From a checkpoint of a small mixture-of-experts model trained on Wikipedia.
Experts: 40 experts in each of 7 layers, a sigmoid router, a shared expert of 64 neurons.
Training: a variant of Muon for the experts, 328M tokens, 4998 steps.
Below are experts of layer 8 (counted from 0) of a mixture-of-experts language model. Rows are named router (the router's row for the expert), down (a neuron's output weights, with its number) and show model dimensions 0-111. Each number is 128 + 32 x the weight over its row's rms, rounded and kept within 0 to 255. Numbers have three digits each.
After each expert's rows: "comes before" lists some tokens at least twice as common just after its tokens as in all text. This comes from a sample of Wikipedia text that the model never trained on. Tokens count by the router's weight.

# expert 9
router:079111146141151193138167095081155142135096148139076146119117119139160119131096142134137144133132070096106108202119101107112105149127141132119176142137119155118104087113095154127152103085086113100112208066125099084098117133121103114117086158110120101145098111119134145106074116088128069168095135111142170123163161177193112160114172120156
down1:157138120106147107119136086108109078120100108132142129103106113137099170099133153119141131119111076103136101136188103130096102182170097085123139132118117137161142152171154097087097191183097171109070136213100121094155132137069130100144154128193119121127143138111134123168099166095105116100095069145112057067116140050154127128068082126108
down2:117168135128211037128117103111188129169099171196150180145107128116078158129118167129125147123159169125110133177115131152155111084141112115128140112104032072213138173122078126107132136143189142105165159145084106156131154105116157138099164105131132111145117114101170108128150113144093156086150085214148105100152130160124119152133101125182
down3:157218062161092148064074150141148188086123145118149140104137142130094101136090193108118104187117152100141120100124103177143155103127147127129129141094083147078084154111174152171148123143112147116111126097091158086167094105138123170140142158111139141146151164091137119121147107125139052086154142136128130118129124202140086129076123139103
comes before: "the ", "to ", "ed ", "in ", "a ", "ing "

# expert 38
router:104132143148189104093162179056168100131133156133090126107173112077114153141104152116145169052134126115122079070142127112121147157147142072127187103151093111128171126169059133145149081158128115096098113104115120127127102121164134141133172144206190106100134194149167146129099196116121160136115137061124144147128121107103147086175158175174
down5:178138127168110197144164154150098160135132158133089146101091092111130146143077125151107090139148180161128103127150110079130070116103134132151121129150139120107139121137092143176118134115077169088098216084153114126150126113123158139129111159164086067101095104145098114148160139112127093131101138143151110124142104054098140182105126149120
down6:108087090108154080217134111125177109140101152140157117160146140111135092177116168151119167117155113107107110219148104134120166147142150077118186148107159149113122183144112130150122078112163154134174128140199121173116151137102064176095123084140109080076117172119148105092127084190114154053155080110117107133106136192170130058155125054139
down7:137099125084120119103151123145129102139110162164135189179165137128133130145145216106125118045202096063197112141168107134107161120172128116182135111077147157067118052194154139096166114151132189163179093140143094168101070146091120083113148058148129150111111197154151082118143119121081196136132159180110107087107075122159148152129136129123
comes before: "\n", "the ", "- ", "\n\n", "The ", "= "

# expert 19
router:099089150151141145107163120054131108160121184148057154130157072130110099133130151115160076148136084146121093149095114157139125111135136111149119147147122081085127105123128093113150132147114120092124180050105111163106094112108088159097069139142112122144125106101087053122140113174102117093080147122128123150137162137197063109175116132155
down2:039133086133160143132166151141142107110166120141108172139119143083105093119147162130177153145096129159159167125118127095152047116194207066217092123127138155117153181145074152099119172126138142164130082160145172110112150160123142129124155099144148159136150144111147116151130145118141126168132066119098150133124107093116147102107141141108
down3:109108097112146105074169096102123116065089152153152120150176097067162129095140141192147036135110120144164141135116141115076182072152123107175117120119136054146093111141107088080118077152105075084145064114112167108139120127130129097185125121108124105170134148179155129130084112185092146177128167105107090133153070142136164156102095100110
down4:079105140121152168151102175151113171121122095093125087147131167095070139119175146096082133151110193115133141106102099154101134158112117164089127129158106145133119014160158179169123109109135151146103104152101154146122097082108076173136146101093055130113061107123132205087141137093121121096086123117176169115150111154093086096070134112106
comes before: "of ", "in ", "to ", "and ", "for ", "by "

# expert 26
router:134109185104172101135116081108135103118060152130149152154150188101125166121083134127134140069132111108087163123132092146123108131117198098119130203069119086101119152140069122201141155122163180110116126121179141174127102133133073160137153161190144161104150119168062134161149149165119142116140120110147167156164144113096050145147143122101
down5:132145146117142113129189062168160171098109079119156170148102114114083125117110160098149049213124103142131133151095186104089168089125145059205135134131134143186176068052087109126148103122179081123132093114135156168144120113165147105140121162058154136139069147159124181179141133082064117152138087097167120138139107061116087193131130170116
down6:113140093102096131088085126109142096097138085124148129170102147143194116153175107103119160075099143120101124155142129137113130102164110085082116124056057085108117126075121137071124104111136145092084080155116173081148111123161107131116097089160168127087119127139141108084147032143178177095144062051190138124101110178105121133118134128099
down7:111096149156054110129062068141152169052106128169152128142101166123086104098087127143148130133087122066162160103094148122077106175166109113096054104108139125147079171154117135113125105104143138133141107126151201153149157181138171109128182192114168094124188113155120129110134142166110110112132145105090179133143135133124168070098148100113
comes before: "The ", "\n\n", "- ", "In ", "==", "He "

# expert 0
router:090111148155131172120163167087116125169147172182096069134150111104123180123128170102120116088169094146094091143111068145153108139130095129127192082174150072122111114077107096153126168144111129118140130155142106155074120151187137135099136141131121119122133121218147081161087111136161134101134203160078181156187164137191120140180166141134
down5:118122118113148161106101127127139158162145065136113100090143099133041116102114092129082125156158091114086123115129120171130152127122113141159146161125115184099115056083115148124108115148157089117103103110122141082128119167148113165083213164124072108166091126178134118130147172141145167134115158141172105130092179168150092096170105142109
down6:116143174123153097172106176084163101079169124135162123104122203166120119094153146097128119151135112157123131120148100132145096110119120149147180182114125181166067178123123104089121196180119184138119092144165080119145146063135132157117134111108147139107098087148121202158124133136118140144199149130187097131084143144191146096130131173111
down7:114141110138177097129125131161082150153147151152111143129148100128111087144119104150094097140109123132148173066177163190075064175119121140141147108161103113156095123089129139155127147165112087159079174092160111121173132149180160187129078101115117127226103158128150114175105073152110131112118141087149097086195148045159091135149149102116
comes before: "the ", "a ", "to ", "his ", "by ", "that "

# expert 12
router:117124145112119124084167137116172091181077126192113106096128101081146146103092194126153138157098108094100167133141131115161117079131146128119155075124200076140148170119156085161184096152168163058134080136101108195098115103145067129151131210191146065189161133065158157110112136168108106114146124065154126141194171174064141142137108142174
down4:120178103131107099165111130128114115139140126107133130096122121099176118132162158145114129134123178177156082116131112115191140134097136109066115135124109074088106153121114165123112140103173131049162100110149064108090192111050077067109153122160115137133102164071166135158147144161109155131178120140122163119144105154146057126142097095147
down5:144092105158105141142148137119083113027158133151123126145128120129116168143156132155160089142138173107166094100119107153090104150109146177120155121064105156134129132157139125093041128153122138159162123157112170096134129152120118121104098086105069126112051112144074172101075063105139089093133101173140146143072142141079111099117135136099
down6:156128142055116181129132141112174089128116097104079090106110129119126113066160194075095135104155131151143174091106108210179137115117117142124114111122057097112204112140157097079129123131150123066114110136154198095127164143101126144156123137140129122140136137088125117123105123138115052101154077179093100114103136062107052125162094115132
comes before: "| ", " ", "0 ", "|", "; ", "1 "